Weights of a small mixture-of-experts language model, trained from scratch on English Wikipedia.
Size: 13 layers, width 320, vocabulary 16384.
Experts: 16 experts in each of 13 layers, 192 GeGLU neurons an expert, 4 picks a token, a softmax router.
Training: a variant of Adam for the experts, 288M tokens, 8796 steps.
Below are experts of layer 3 (counted from 0) of a mixture-of-experts language model. Rows are named router (the router's row for the expert), gate (a neuron's input weights, with its number), up (a neuron's input weights, with its number) and show model dimensions 256-319. Each number is 50 + 10 x the weight over its row's rms, rounded and kept within 0 to 99.
Before each expert's rows: "comes after" lists some tokens at least twice as common just before its tokens as in all text; "mostly gets" lists some tokens that are sent to it at least half of the time. This comes from a sample of Wikipedia text that the model never trained on. Tokens count by the router's weight.

# expert 6
comes after: ".", ",", " and", " to", " is", " was"
mostly gets: " his", " also", " has", " an", " had", " their"
router:31 42 60 42 52 56 45 37 48 48 53 47 53 62 54 64 65 51 52 30 52 59 51 34 57 41 52 38 38 55 46 54 51 61 56 62 37 45 56 62 49 44 52 53 42 42 37 58 55 19 47 56 61 50 45 51 58 54 64 52 43 58 49 48
gate0:52 41 47 43 60 46 57 60 61 48 41 68 71 54 39 47 41 53 67 61 50 43 50 52 63 54 53 57 48 45 74 61 45 34 55 63 62 49 51 57 51 67 60 26 49 69 50 47 54 38 53 55 51 42 41 63 57 63 58 54 55 53 57 49
up0:52 51 65 39 62 43 32 50 60 37 74 45 46 68 47 69 59 57 60 34 41 58 36 60 47 55 40 40 57 55 48 39 58 49 42 48 67 50 39 54 51 54 51 57 61 52 59 55 47 70 44 52 56 41 43 59 66 48 46 31 36 66 69 57
gate1:60 68 32 39 51 50 69 40 40 54 53 50 61 57 53 43 48 45 54 61 65 68 45 60 63 55 49 42 39 34 56 46 54 46 37 50 41 62 61 46 54 59 58 34 67 47 54 67 51 53 43 65 57 53 54 69 47 60 44 47 62 40 39 38
up1:62 53 57 46 31 35 58 62 41 43 50 40 66 57 40 49 50 54 45 57 40 50 45 39 47 63 48 43 60 50 40 69 51 39 52 51 46 39 62 48 47 28 51 43 55 60 54 61 50 69 53 45 41 56 48 36 45 52 50 34 47 69 69 54
gate2:53 54 67 62 47 68 56 49 52 44 43 49 56 46 46 56 51 41 39 37 41 62 51 41 50 58 56 52 46 50 77 53 38 52 57 41 60 44 46 50 49 55 57 42 37 48 50 40 44 68 64 74 55 49 45 40 57 62 52 47 38 54 48 37
up2:37 48 43 39 46 48 48 47 46 64 58 54 46 71 40 41 63 63 50 49 62 38 55 45 42 36 29 49 48 42 26 62 70 68 32 83 49 53 59 48 51 49 45 53 52 52 34 65 48 56 42 38 33 29 62 50 64 59 39 54 49 23 63 65
gate3:38 53 59 41 34 58 35 33 83 62 57 49 41 47 58 67 48 53 46 65 45 34 36 50 42 52 64 53 59 49 47 29 46 69 59 61 55 51 64 40 57 45 58 59 43 48 53 55 45 58 64 47 68 77 67 54 55 52 59 54 52 49 43 47
up3:41 43 49 59 58 46 29 45 44 56 65 74 64 38 56 58 32 55 46 53 64 59 52 44 50 55 48 63 47 51 63 52 58 58 60 52 54 46 67 37 38 71 47 43 49 59 37 46 67 52 42 42 66 39 51 45 24 62 62 43 58 45 39 31
gate4:66 49 63 44 52 69 59 32 35 47 69 53 45 62 40 36 50 58 57 49 52 40 35 50 47 44 43 46 67 33 46 39 59 58 25 48 62 60 40 64 67 60 53 47 54 59 47 56 37 66 43 57 45 64 22 49 40 43 45 54 46 64 56 53
up4:57 49 43 34 64 60 54 49 53 55 66 37 41 44 43 46 47 55 48 56 58 53 52 44 53 49 57 62 55 37 54 42 51 77 46 51 50 62 48 52 38 54 64 39 39 42 52 49 54 43 28 51 33 60 44 34 58 40 46 62 72 55 34 39
gate5:66 45 50 47 39 35 43 46 52 67 36 61 41 56 46 55 67 50 57 45 54 52 46 48 42 64 73 40 50 44 49 74 38 46 57 71 41 57 41 55 49 44 42 49 57 46 53 59 57 45 38 48 59 45 47 59 24 63 37 49 56 41 46 48
up5:64 50 51 67 55 29 49 54 57 28 45 50 49 64 41 53 58 41 70 33 47 49 59 47 51 51 47 37 61 52 42 74 41 48 46 43 36 66 62 44 65 58 61 39 52 42 54 42 52 51 33 56 60 65 53 50 22 54 36 39 65 40 52 63
gate6:53 56 46 53 57 42 58 53 57 36 62 42 35 57 40 58 47 54 65 48 55 43 75 76 56 54 57 47 56 40 41 35 62 47 74 53 50 57 44 52 41 40 41 45 61 51 44 37 27 69 42 25 38 39 58 56 45 53 30 36 57 51 37 54
up6:57 72 36 60 41 47 63 47 40 56 32 47 29 44 51 46 51 43 41 46 36 36 57 65 49 29 38 52 59 56 51 43 57 49 31 49 61 54 27 48 30 39 50 45 47 47 56 51 38 56 64 33 63 54 38 57 57 49 53 39 34 48 67 55
gate7:37 39 50 62 62 50 52 44 77 46 54 50 73 50 50 58 42 55 47 46 63 47 44 57 42 51 41 62 61 44 43 55 52 42 64 50 70 33 52 59 48 58 59 60 42 55 48 46 49 48 27 35 31 40 42 46 59 47 60 39 58 35 55 47
up7:47 42 53 56 43 28 56 37 46 66 51 53 78 55 51 53 39 63 34 57 46 48 49 57 51 60 57 55 44 51 46 65 44 30 43 45 42 56 59 54 52 39 51 55 50 42 57 52 63 66 62 40 45 49 38 40 55 44 46 49 50 37 49 59
gate8:58 51 45 49 50 59 56 35 67 61 52 51 49 48 33 48 46 58 62 50 44 46 56 56 40 59 42 61 47 38 52 42 52 54 29 35 50 63 51 37 43 56 52 56 59 67 53 54 48 49 66 39 65 51 40 62 54 61 42 64 67 41 34 52
up8:51 46 60 47 49 44 60 47 25 59 48 54 46 43 72 50 60 43 36 46 67 61 42 68 43 47 41 62 63 51 48 53 52 47 65 57 49 42 63 67 55 46 42 59 40 51 46 42 44 49 44 60 43 44 67 51 48 32 46 41 43 74 69 59
gate9:43 60 60 53 64 46 54 51 39 41 60 70 49 56 52 60 57 67 37 39 53 46 64 43 48 47 45 45 42 41 42 64 38 45 57 51 52 51 33 58 46 49 40 34 60 44 50 46 53 62 47 51 46 49 51 54 60 38 47 40 35 32 54 39
up9:53 24 50 60 42 64 56 70 50 48 61 25 54 45 38 53 35 53 46 51 39 37 28 48 49 47 50 43 59 63 54 45 44 47 46 73 34 53 71 56 44 37 53 57 41 62 68 47 72 51 60 77 32 43 47 54 57 61 44 50 63 50 56 67
gate10:42 46 54 50 38 50 48 80 51 56 48 64 38 53 53 52 43 60 56 42 53 41 58 66 56 52 39 35 42 40 44 43 81 50 40 44 58 42 53 56 52 57 53 57 57 33 51 47 35 44 54 64 49 45 71 53 45 60 59 38 38 43 44 58
up10:54 36 41 43 37 59 50 65 61 51 42 70 46 76 56 64 43 60 43 54 56 44 44 42 44 48 41 49 40 41 54 48 65 52 32 43 45 30 60 46 56 44 47 56 74 41 54 60 59 66 33 44 41 42 59 41 66 59 54 37 57 44 30 36
gate11:52 43 48 46 75 56 44 40 56 51 75 52 62 41 58 54 54 65 61 61 38 58 68 58 34 63 41 46 64 54 69 45 32 45 40 36 48 50 54 43 47 59 52 42 52 46 41 60 53 51 39 52 29 62 49 73 39 54 50 48 52 50 56 27
up11:50 52 52 48 44 51 31 57 66 39 44 39 72 50 44 52 38 29 59 49 33 51 46 43 61 42 59 42 49 55 57 39 59 51 54 42 74 50 40 64 36 39 61 76 49 50 41 57 49 52 51 56 63 42 50 33 57 22 47 52 60 56 60 56
gate12:40 44 42 48 48 50 45 55 55 51 61 63 40 32 68 59 56 51 47 66 49 49 48 34 62 58 59 54 44 43 55 37 37 59 41 50 46 56 49 31 55 52 50 41 57 45 56 66 39 45 51 47 60 44 41 65 32 64 63 45 72 65 56 38
up12:38 62 51 39 65 45 45 30 48 31 57 61 43 47 69 59 62 62 49 62 45 57 42 47 42 54 51 57 39 43 50 54 33 50 48 51 35 46 51 36 59 56 60 24 57 43 59 63 42 53 39 62 49 46 37 49 45 62 51 53 72 61 35 44
gate13:43 60 46 36 45 52 47 52 64 39 49 44 61 48 56 58 23 54 46 58 38 46 40 37 37 50 59 41 47 44 53 73 48 46 66 53 52 48 61 42 41 35 50 62 46 59 60 42 50 50 39 46 38 71 36 54 51 44 55 41 56 32 70 55
up13:39 40 54 53 40 47 43 39 56 40 57 50 49 59 58 52 46 46 56 57 58 44 70 46 19 59 59 41 64 46 28 76 49 40 52 56 27 62 50 40 64 57 45 48 45 46 57 48 63 50 53 48 47 61 64 65 60 61 59 52 41 38 52 48
gate14:42 59 43 48 40 30 46 35 40 48 42 47 32 50 73 53 53 64 61 65 52 38 37 39 46 63 39 66 66 65 36 65 46 57 45 47 52 57 46 44 60 60 51 61 48 51 39 60 54 50 34 52 55 50 34 49 46 61 53 39 58 54 46 67
up14:36 46 63 50 56 57 44 30 44 38 58 64 33 39 54 52 30 68 55 59 64 49 58 59 54 55 47 45 68 74 43 37 37 69 35 60 29 56 44 61 57 55 39 62 64 43 38 43 50 65 42 55 46 54 39 55 45 50 64 39 39 44 62 35
gate15:40 41 32 60 60 48 48 53 48 66 51 50 63 54 69 43 35 61 54 65 43 53 50 56 41 58 58 56 44 62 56 40 43 47 36 38 45 52 48 55 76 46 51 51 67 37 49 56 33 40 51 59 50 51 44 45 47 54 52 42 53 52 55 36
up15:41 49 44 44 59 52 67 47 45 57 65 60 37 53 37 38 45 49 58 43 41 63 50 54 40 63 54 49 38 69 53 48 45 46 44 55 65 45 42 56 47 37 50 63 64 58 64 36 54 62 47 57 45 50 57 61 64 37 51 58 42 56 38 64
gate16:56 55 38 41 46 65 51 64 63 48 56 43 42 51 54 36 67 53 61 44 50 43 52 54 37 48 41 53 44 51 38 65 61 61 65 53 45 56 52 33 53 53 39 63 67 69 70 52 45 48 33 49 62 59 66 47 51 57 40 54 63 54 59 43
up16:48 33 45 55 45 33 63 69 58 45 60 61 30 51 48 48 66 57 42 45 46 50 63 64 65 50 59 45 49 46 35 56 50 54 46 57 44 60 52 27 66 57 45 71 61 59 54 45 66 51 46 51 52 37 75 55 55 66 42 59 56 37 36 49

# expert 8
comes after: " the", " a", "-", " of", " and", " The"
mostly gets: " m", " c", " World", " g", " t", " un"
router:59 34 55 43 53 59 39 51 56 46 55 55 57 53 52 51 56 65 50 44 37 35 38 46 47 49 54 45 51 65 58 60 48 60 38 51 41 37 62 73 44 66 48 48 54 49 52 54 62 38 37 48 30 47 49 45 47 56 55 57 52 51 49 43
gate0:36 37 60 55 47 54 58 45 48 61 59 58 47 80 58 50 53 66 39 55 64 48 57 52 50 54 44 46 46 56 55 67 45 44 52 44 36 32 59 57 42 44 56 51 50 47 64 53 35 40 36 52 63 47 69 51 54 44 43 47 44 54 41 35
up0:43 57 55 55 46 55 42 51 55 64 45 62 49 60 43 57 41 48 45 52 40 55 28 47 75 47 31 42 38 33 40 74 52 56 52 45 56 50 41 40 52 45 56 41 50 57 64 54 47 59 58 35 48 54 56 26 46 41 27 55 58 49 53 61
gate1:57 53 54 58 50 52 33 30 45 49 69 56 56 38 59 67 49 51 62 66 55 51 36 61 50 45 36 37 57 71 48 58 66 43 40 47 47 60 64 68 65 46 36 63 52 28 45 51 48 41 51 57 47 57 53 54 50 61 55 34 56 55 45 39
up1:57 32 52 37 54 38 49 44 33 44 52 36 37 57 45 40 56 43 40 49 59 39 56 63 50 45 49 53 37 43 56 69 46 19 43 53 42 45 61 43 67 56 42 63 49 55 53 45 46 67 51 52 44 40 45 51 37 48 38 54 69 20 66 58
gate2:61 53 63 52 60 50 54 49 59 37 58 49 53 46 64 56 51 59 59 31 54 49 39 44 47 55 33 31 49 56 61 45 32 63 49 39 42 46 47 45 58 45 47 43 58 55 60 49 55 62 62 64 56 55 40 48 67 54 54 42 63 52 51 45
up2:57 24 48 42 42 43 57 34 66 38 56 54 60 47 58 47 60 52 55 42 46 52 56 57 47 48 56 50 46 44 36 43 68 52 55 38 40 49 51 53 33 55 61 43 50 41 56 35 53 61 54 47 51 48 42 52 41 42 56 48 58 65 50 46
gate3:57 40 47 47 68 44 76 60 37 43 60 63 42 46 35 65 48 62 63 34 45 52 36 54 44 53 48 42 55 54 47 48 64 53 44 52 51 45 58 45 33 54 43 54 55 56 39 48 38 40 42 59 52 52 63 53 57 68 58 67 45 51 50 48
up3:60 39 53 52 33 65 69 30 50 63 53 54 51 48 51 66 54 57 43 54 51 51 59 51 50 62 56 37 62 51 42 47 42 44 52 52 42 53 70 48 58 31 68 43 47 45 56 48 47 74 42 40 47 55 74 56 47 53 42 51 43 53 47 58
gate4:60 43 48 53 53 44 51 72 66 57 42 37 50 70 61 37 42 37 40 47 55 39 45 51 70 40 63 50 33 58 43 66 52 67 44 55 54 40 52 75 38 58 59 61 50 40 54 42 31 39 63 57 57 62 38 44 36 53 44 54 45 46 28 40
up4:51 40 49 65 46 48 44 42 48 64 54 66 46 43 55 43 43 61 48 24 46 41 55 51 45 58 39 56 56 45 45 51 65 59 49 62 56 51 54 52 66 61 52 46 48 47 30 57 53 48 50 44 44 48 48 41 59 64 45 27 67 52 56 51
gate5:61 49 50 46 43 56 65 50 31 60 67 44 44 54 41 53 53 55 33 40 48 50 49 65 43 42 48 64 70 49 40 41 39 58 45 59 64 58 45 61 43 63 59 45 46 45 35 61 58 31 39 41 53 44 55 46 56 47 44 42 45 70 51 39
up5:53 51 51 41 52 51 59 44 32 50 57 52 56 46 51 66 66 58 30 49 53 60 49 53 40 57 41 57 41 59 22 41 52 72 51 66 43 58 55 39 49 59 54 38 40 48 62 52 54 46 50 49 40 29 56 40 69 43 36 41 44 43 50 58
gate6:55 45 50 53 60 47 43 54 51 38 29 35 52 69 60 61 50 46 53 46 48 61 58 39 79 42 66 58 54 61 47 46 63 52 58 53 38 42 58 72 64 58 62 55 68 55 57 41 67 41 41 55 47 51 38 64 48 69 44 35 54 41 63 48
up6:69 29 52 25 48 39 56 44 47 34 65 62 39 58 38 44 50 42 43 50 58 59 48 59 56 29 54 61 38 61 62 64 46 46 59 54 50 37 47 53 48 50 33 52 39 47 39 59 47 56 43 52 42 46 74 36 46 33 57 71 48 33 42 60
gate7:72 57 31 49 59 54 62 44 61 49 59 44 28 59 43 63 37 53 52 45 66 53 42 51 38 31 50 37 44 40 43 38 43 53 54 46 37 61 35 43 60 76 43 53 44 39 58 66 42 44 65 49 33 56 53 54 52 65 44 55 41 43 58 40
up7:42 71 51 60 52 51 24 57 64 58 70 34 39 51 55 52 82 58 46 47 47 46 44 46 34 51 59 58 50 49 56 54 43 40 45 54 63 41 59 44 43 52 56 56 39 60 54 41 61 52 51 47 58 52 36 38 48 46 60 63 58 53 49 52
gate8:34 67 44 55 45 41 68 54 45 58 61 49 50 33 52 55 31 60 45 49 49 43 61 51 41 58 54 57 38 48 42 51 49 71 58 44 43 47 49 68 45 55 43 44 32 51 56 40 52 40 58 51 58 49 56 37 57 52 52 40 54 55 72 54
up8:69 40 46 48 52 70 42 39 61 59 36 56 37 47 56 30 48 38 43 48 39 50 37 58 53 38 65 55 47 28 56 58 47 43 49 41 49 46 48 46 50 40 49 57 59 60 50 59 42 56 60 66 61 46 31 46 39 37 45 46 43 57 58 55
gate9:39 41 64 38 53 38 64 48 69 35 39 51 68 51 61 45 62 61 53 41 33 53 56 52 56 50 54 54 57 46 54 46 62 48 58 37 57 49 42 68 42 61 46 47 43 65 52 62 55 36 43 66 58 56 58 39 68 65 41 36 48 60 49 56
up9:40 54 47 41 45 48 61 61 47 48 43 69 40 24 64 47 61 50 60 41 53 39 49 42 56 51 62 58 56 55 30 51 53 52 58 42 46 35 45 44 68 40 52 53 28 55 48 44 72 55 56 53 71 44 46 48 58 41 52 40 55 51 41 61
gate10:44 34 58 41 52 56 62 54 27 34 46 62 28 60 41 42 56 35 54 49 55 43 34 49 38 50 70 40 46 58 41 59 47 46 47 50 46 55 49 56 32 55 46 48 40 60 66 48 35 47 49 35 56 59 67 57 60 64 61 50 59 63 49 44
up10:53 51 29 44 48 39 54 57 67 55 45 38 52 54 61 46 40 69 61 37 37 48 50 46 30 54 48 26 33 42 62 41 42 46 56 39 52 48 56 47 47 63 43 60 45 57 51 40 47 47 38 52 46 47 35 56 53 45 60 72 50 56 48 54
gate11:61 42 39 46 31 50 48 44 63 54 51 33 47 40 47 44 61 63 50 58 45 41 51 55 49 44 60 56 49 66 59 38 42 73 38 52 55 52 59 57 49 50 40 28 35 47 41 52 59 49 63 54 61 63 58 42 46 41 46 46 50 49 50 38
up11:35 61 47 55 55 59 59 64 52 49 41 59 51 56 36 52 50 35 42 54 56 52 57 42 52 51 52 49 49 40 47 66 75 31 59 47 56 50 44 50 46 55 45 72 55 46 50 40 39 41 41 40 42 41 38 57 45 69 58 44 61 44 55 73
gate12:56 37 27 45 53 43 49 43 56 67 36 43 62 60 46 49 47 62 42 39 42 45 53 47 48 42 59 67 67 47 48 47 51 58 60 27 38 39 54 59 46 45 45 43 37 71 48 43 44 58 46 53 58 54 27 50 53 55 58 55 57 52 64 47
up12:55 50 53 34 40 53 57 46 46 36 37 61 50 58 64 40 41 46 33 46 42 53 52 44 53 56 63 61 51 72 46 55 65 38 68 57 51 40 47 48 48 34 54 57 51 47 38 54 48 44 29 58 48 48 44 32 45 50 56 48 62 47 50 58
gate13:32 47 46 54 46 63 46 51 34 54 66 47 59 55 39 61 47 65 60 56 59 47 41 42 40 63 45 38 81 64 67 48 33 44 77 36 55 49 49 51 58 54 49 44 42 56 53 52 68 55 45 70 27 41 56 41 45 55 56 34 47 38 44 58
up13:45 48 49 69 38 30 66 74 63 45 64 48 37 48 39 42 23 48 42 64 57 49 43 53 36 64 47 56 68 36 49 42 49 43 58 50 28 45 37 37 48 64 49 45 39 43 46 65 51 43 64 49 55 54 47 52 66 52 49 49 32 48 67 65
gate14:42 36 52 40 56 48 61 49 35 45 66 40 38 40 51 56 27 55 52 43 34 42 65 39 46 52 46 48 56 53 65 35 58 57 57 29 61 57 40 56 31 37 33 35 43 57 36 62 46 69 42 56 54 41 54 51 57 36 56 37 59 48 43 47
up14:48 56 61 57 53 41 55 34 60 68 46 25 55 47 49 62 61 43 47 47 50 51 65 50 66 53 63 54 60 50 37 48 59 50 40 54 50 57 69 73 43 53 47 46 65 56 42 58 52 35 50 60 60 54 46 61 42 58 42 48 44 69 45 51
gate15:35 23 23 48 46 44 48 74 46 43 45 70 61 60 29 44 53 67 66 50 46 43 49 38 67 44 52 62 58 65 59 55 35 43 65 30 63 52 69 55 64 42 47 56 62 76 56 54 53 40 38 36 65 45 67 54 47 54 58 40 56 47 48 68
up15:35 34 52 47 30 49 50 60 37 51 53 39 42 65 38 53 32 56 41 36 63 49 50 56 50 34 30 54 39 41 55 72 39 26 51 57 59 48 41 64 50 36 44 32 38 41 58 59 40 57 55 46 47 52 43 52 39 51 52 59 33 39 47 53
gate16:39 28 64 44 55 59 51 61 33 39 44 48 51 53 49 64 40 57 46 45 34 44 59 42 56 54 64 41 30 54 55 58 41 47 32 42 43 57 48 59 38 59 52 73 60 38 43 59 50 51 48 59 60 50 62 66 48 58 41 52 49 47 59 68
up16:37 57 47 30 66 38 70 42 53 43 46 49 51 49 40 55 46 51 39 44 38 51 57 50 49 37 38 52 48 57 56 49 49 70 58 36 50 50 58 59 48 41 40 69 40 53 47 29 62 69 47 77 41 46 63 52 56 30 45 48 45 36 48 59

# expert 9
comes after: " the", " of", " in", " a", ":", " United"
mostly gets: " United", " University", " States", " League", " York", " Party"
router:54 59 60 24 51 43 37 48 62 56 56 44 63 72 39 50 46 67 49 51 49 50 68 53 50 65 41 35 57 43 62 44 33 51 54 48 39 42 34 62 30 66 52 55 62 58 33 87 55 39 43 66 29 55 47 57 38 53 55 52 45 50 45 54
gate0:30 34 42 59 42 63 58 44 55 53 47 47 61 63 33 52 41 52 45 49 55 43 41 44 59 64 25 51 62 48 40 50 49 42 55 32 52 59 61 51 51 35 40 44 59 56 55 65 49 55 43 51 65 52 34 49 59 61 56 55 53 48 61 61
up0:55 53 52 53 62 53 57 43 59 48 57 60 64 51 61 58 56 41 46 38 28 46 43 52 56 45 35 54 47 52 57 34 58 44 34 49 55 37 49 61 71 54 63 56 50 47 68 39 56 53 30 43 36 58 69 52 47 42 43 59 54 69 43 45
gate1:31 50 55 46 50 48 50 53 41 69 39 44 51 41 57 49 66 61 60 53 42 37 38 52 64 51 58 51 49 46 37 47 62 40 61 50 56 63 43 52 66 55 53 45 51 41 52 27 44 60 46 65 58 49 52 51 50 65 49 47 34 53 58 56
up1:36 36 36 43 46 59 56 66 69 63 35 33 37 54 46 45 45 64 46 81 48 41 57 53 48 37 46 58 48 41 55 64 43 48 58 41 48 36 40 60 51 62 48 36 43 69 59 74 43 66 41 44 39 45 55 54 46 50 55 46 49 38 59 49
gate2:55 32 51 63 45 40 57 47 51 58 34 33 30 44 52 27 52 32 48 45 68 42 43 62 47 42 50 39 46 45 47 57 62 39 43 51 55 55 62 46 41 60 48 46 71 43 40 66 53 30 68 43 69 44 49 37 59 61 39 44 58 42 59 52
up2:49 55 46 52 43 59 66 46 51 43 45 55 58 51 44 64 45 58 40 52 50 59 43 42 46 46 56 51 59 52 52 53 37 54 49 51 56 66 72 29 38 43 55 51 48 46 33 49 60 40 33 55 54 57 38 38 44 53 75 45 49 51 43 65
gate3:40 49 76 68 68 47 42 30 60 60 41 35 54 58 47 44 54 56 52 43 53 63 46 39 39 61 58 48 50 62 60 55 50 56 56 52 59 69 44 48 35 40 50 69 70 60 66 37 47 51 52 64 66 50 52 42 40 52 43 57 41 54 47 51
up3:81 63 41 48 39 26 50 61 46 28 60 64 59 67 55 54 39 52 37 59 38 55 35 54 73 45 44 39 55 60 54 33 54 62 45 30 42 49 75 39 48 34 51 59 46 44 45 56 39 49 55 43 60 48 55 52 64 49 52 31 52 67 43 49
gate4:49 62 51 36 53 38 24 37 53 45 46 43 71 59 38 48 61 46 44 45 24 45 31 37 58 40 65 46 50 51 75 49 48 58 57 59 53 56 44 28 41 52 41 39 50 42 57 35 48 55 60 59 54 41 58 59 48 57 54 33 42 43 43 54
up4:37 47 43 58 61 48 44 48 45 49 52 42 52 45 43 37 43 41 60 37 50 52 71 59 49 35 31 60 52 34 53 33 59 51 64 55 51 60 55 57 47 60 56 77 57 57 42 46 53 35 36 64 48 56 50 48 51 58 53 49 51 62 46 49
gate5:54 62 56 44 55 48 48 35 43 49 54 48 71 36 55 53 73 28 62 26 46 63 49 57 45 44 60 57 42 65 56 52 53 56 65 37 47 56 56 47 49 60 52 30 64 44 48 26 52 55 54 38 49 48 52 36 40 52 47 57 46 44 45 46
up5:48 52 28 56 54 64 46 66 43 43 50 48 41 53 42 55 45 64 37 66 53 46 53 44 38 55 46 57 46 36 55 62 46 62 57 72 59 62 56 41 45 37 50 54 27 41 63 51 47 54 43 50 43 39 50 45 55 40 54 38 59 50 55 44
gate6:44 38 45 61 55 47 54 45 60 73 42 37 59 59 56 44 45 38 45 40 40 55 38 43 40 58 46 56 53 59 69 70 49 53 54 24 68 44 64 51 47 51 52 59 57 74 51 42 52 48 49 39 44 44 57 41 60 38 35 59 63 46 35 59
up6:55 62 33 42 63 51 56 34 51 56 44 44 67 47 45 66 53 50 42 44 38 45 38 47 54 61 54 42 48 48 82 52 58 41 47 40 38 59 66 50 45 50 44 61 53 39 59 42 67 60 48 45 61 65 58 42 80 57 39 61 46 41 45 47
gate7:51 59 59 68 38 45 42 64 39 51 47 53 44 50 47 42 62 54 56 55 51 64 64 43 50 50 58 65 46 51 51 44 56 38 61 41 40 64 55 48 54 46 59 44 56 33 52 60 72 58 58 43 33 55 42 44 41 72 51 62 51 59 64 54
up7:38 50 52 49 36 62 57 38 61 32 47 52 51 52 45 60 45 39 48 48 55 71 48 44 47 57 69 57 54 54 39 63 39 66 52 65 42 49 58 58 35 57 51 39 44 56 64 52 56 33 56 54 67 58 53 51 57 45 71 54 44 52 42 50
gate8:51 39 20 52 53 50 49 64 49 39 52 46 66 50 55 54 51 61 66 30 50 44 40 30 59 44 47 53 53 50 62 47 54 46 68 62 47 44 46 37 42 60 35 44 66 42 49 54 60 45 59 52 44 41 58 42 59 60 44 55 48 40 53 71
up8:52 45 42 48 60 48 42 48 59 43 33 54 64 44 41 36 48 39 46 45 53 45 51 48 49 58 46 46 48 53 52 62 44 58 47 66 55 66 40 54 47 54 44 45 51 50 71 58 70 59 49 34 51 51 51 45 38 57 59 43 47 38 50 51
gate9:57 39 48 50 68 55 42 48 52 52 67 55 70 60 58 39 71 25 42 60 50 46 38 41 42 33 39 50 58 59 46 61 40 67 58 44 39 56 53 45 68 58 67 60 46 66 33 56 42 44 39 43 36 59 55 41 59 58 54 59 65 57 63 46
up9:52 49 55 50 46 26 33 43 45 51 69 44 54 63 60 44 53 50 46 55 59 49 47 42 53 44 63 59 49 58 33 60 34 49 54 54 39 54 52 52 70 36 49 29 46 54 37 46 52 59 35 41 55 37 53 64 65 47 61 54 50 49 62 54
gate10:67 42 48 64 65 56 51 55 50 54 54 57 43 52 42 45 58 42 57 56 67 47 71 32 39 23 52 62 46 37 41 43 45 50 73 49 54 52 33 48 53 58 47 53 48 43 61 35 37 51 57 63 66 44 73 56 55 52 35 46 43 61 58 58
up10:52 67 47 32 48 47 52 56 19 45 58 42 62 52 52 43 39 62 46 38 45 52 56 44 55 49 54 28 57 46 64 67 47 40 42 70 46 34 60 37 60 42 60 51 47 54 53 49 49 68 51 67 36 49 57 48 36 52 41 26 54 37 34 37
gate11:57 38 46 35 67 49 57 45 46 54 60 60 51 45 49 49 50 50 58 60 43 40 44 41 43 65 37 52 45 37 50 33 43 56 53 59 45 51 68 34 56 61 50 45 55 65 56 50 35 58 62 51 53 57 59 60 39 52 48 29 38 58 33 58
up11:48 64 42 62 47 48 69 57 32 25 35 49 70 32 55 48 42 52 53 33 59 61 56 57 51 29 59 41 49 58 66 66 56 62 56 44 40 46 39 44 58 43 47 48 57 53 68 56 61 36 47 62 60 51 41 44 62 54 40 62 63 57 56 64
gate12:63 59 45 48 54 48 50 43 71 33 56 50 52 40 51 57 34 60 30 50 51 39 30 43 51 54 37 47 49 54 49 38 41 55 44 43 55 63 61 44 71 66 51 60 50 65 40 45 58 40 59 49 47 62 29 35 41 56 59 41 34 74 48 55
up12:70 33 33 43 56 42 46 68 43 55 44 52 41 41 65 46 43 51 49 58 46 52 41 58 46 46 51 51 33 53 38 47 61 29 48 71 51 53 64 44 41 45 37 52 63 39 48 57 51 54 60 40 48 38 42 34 48 38 52 24 61 65 50 61
gate13:41 36 63 47 75 43 42 61 46 49 54 54 48 58 51 48 36 63 33 54 37 57 39 35 52 53 48 56 32 59 55 43 60 46 31 56 52 52 52 49 56 37 53 46 60 48 56 47 43 50 49 50 35 43 65 54 40 57 38 38 45 42 67 67
up13:40 36 33 40 45 58 66 47 47 48 41 34 39 35 45 50 61 50 22 50 54 61 63 51 56 44 47 55 57 30 48 55 41 53 47 65 46 54 63 55 43 40 22 50 54 33 54 44 52 39 55 53 50 46 43 48 51 57 31 48 50 45 47 52
gate14:57 52 43 52 51 65 47 67 54 49 61 41 59 44 24 34 53 50 50 55 52 42 64 55 50 55 63 44 44 41 55 32 56 47 56 53 50 60 52 45 48 58 56 45 31 42 55 40 66 54 56 59 41 56 49 43 64 37 53 51 51 63 44 52
up14:62 34 50 47 50 41 50 45 59 49 51 65 50 52 62 82 40 48 52 42 57 36 42 45 52 27 33 72 53 55 52 65 52 42 60 45 53 32 54 46 63 34 36 57 72 60 49 41 43 50 48 46 59 50 61 44 39 59 50 57 59 35 52 50
gate15:36 56 49 58 36 49 57 34 24 48 42 47 59 44 33 59 50 61 52 36 35 49 48 48 36 45 31 49 50 40 54 61 66 64 60 35 58 58 60 44 49 25 57 46 51 23 60 32 54 59 37 43 46 60 48 63 44 39 34 59 53 58 62 36
up15:37 71 66 30 41 64 54 50 30 44 36 55 44 71 52 57 48 50 54 59 44 48 51 35 41 62 35 46 36 42 61 51 47 45 63 41 48 67 34 28 36 21 46 48 41 51 56 30 37 69 42 66 43 44 52 58 54 52 44 55 62 38 44 40
gate16:52 64 45 26 47 45 54 47 45 42 36 47 56 41 40 53 33 56 41 62 41 49 50 35 58 47 56 71 43 45 62 42 47 45 32 45 57 67 45 56 47 50 45 66 59 48 65 56 53 65 37 42 53 34 49 50 53 43 32 44 57 64 35 46
up16:59 41 38 55 70 64 66 53 61 65 51 33 49 45 59 29 64 55 53 33 43 66 43 62 45 55 46 43 57 36 48 41 57 46 70 54 79 59 49 68 36 41 55 55 37 64 54 47 39 42 49 31 53 34 52 42 39 61 42 59 45 44 74 42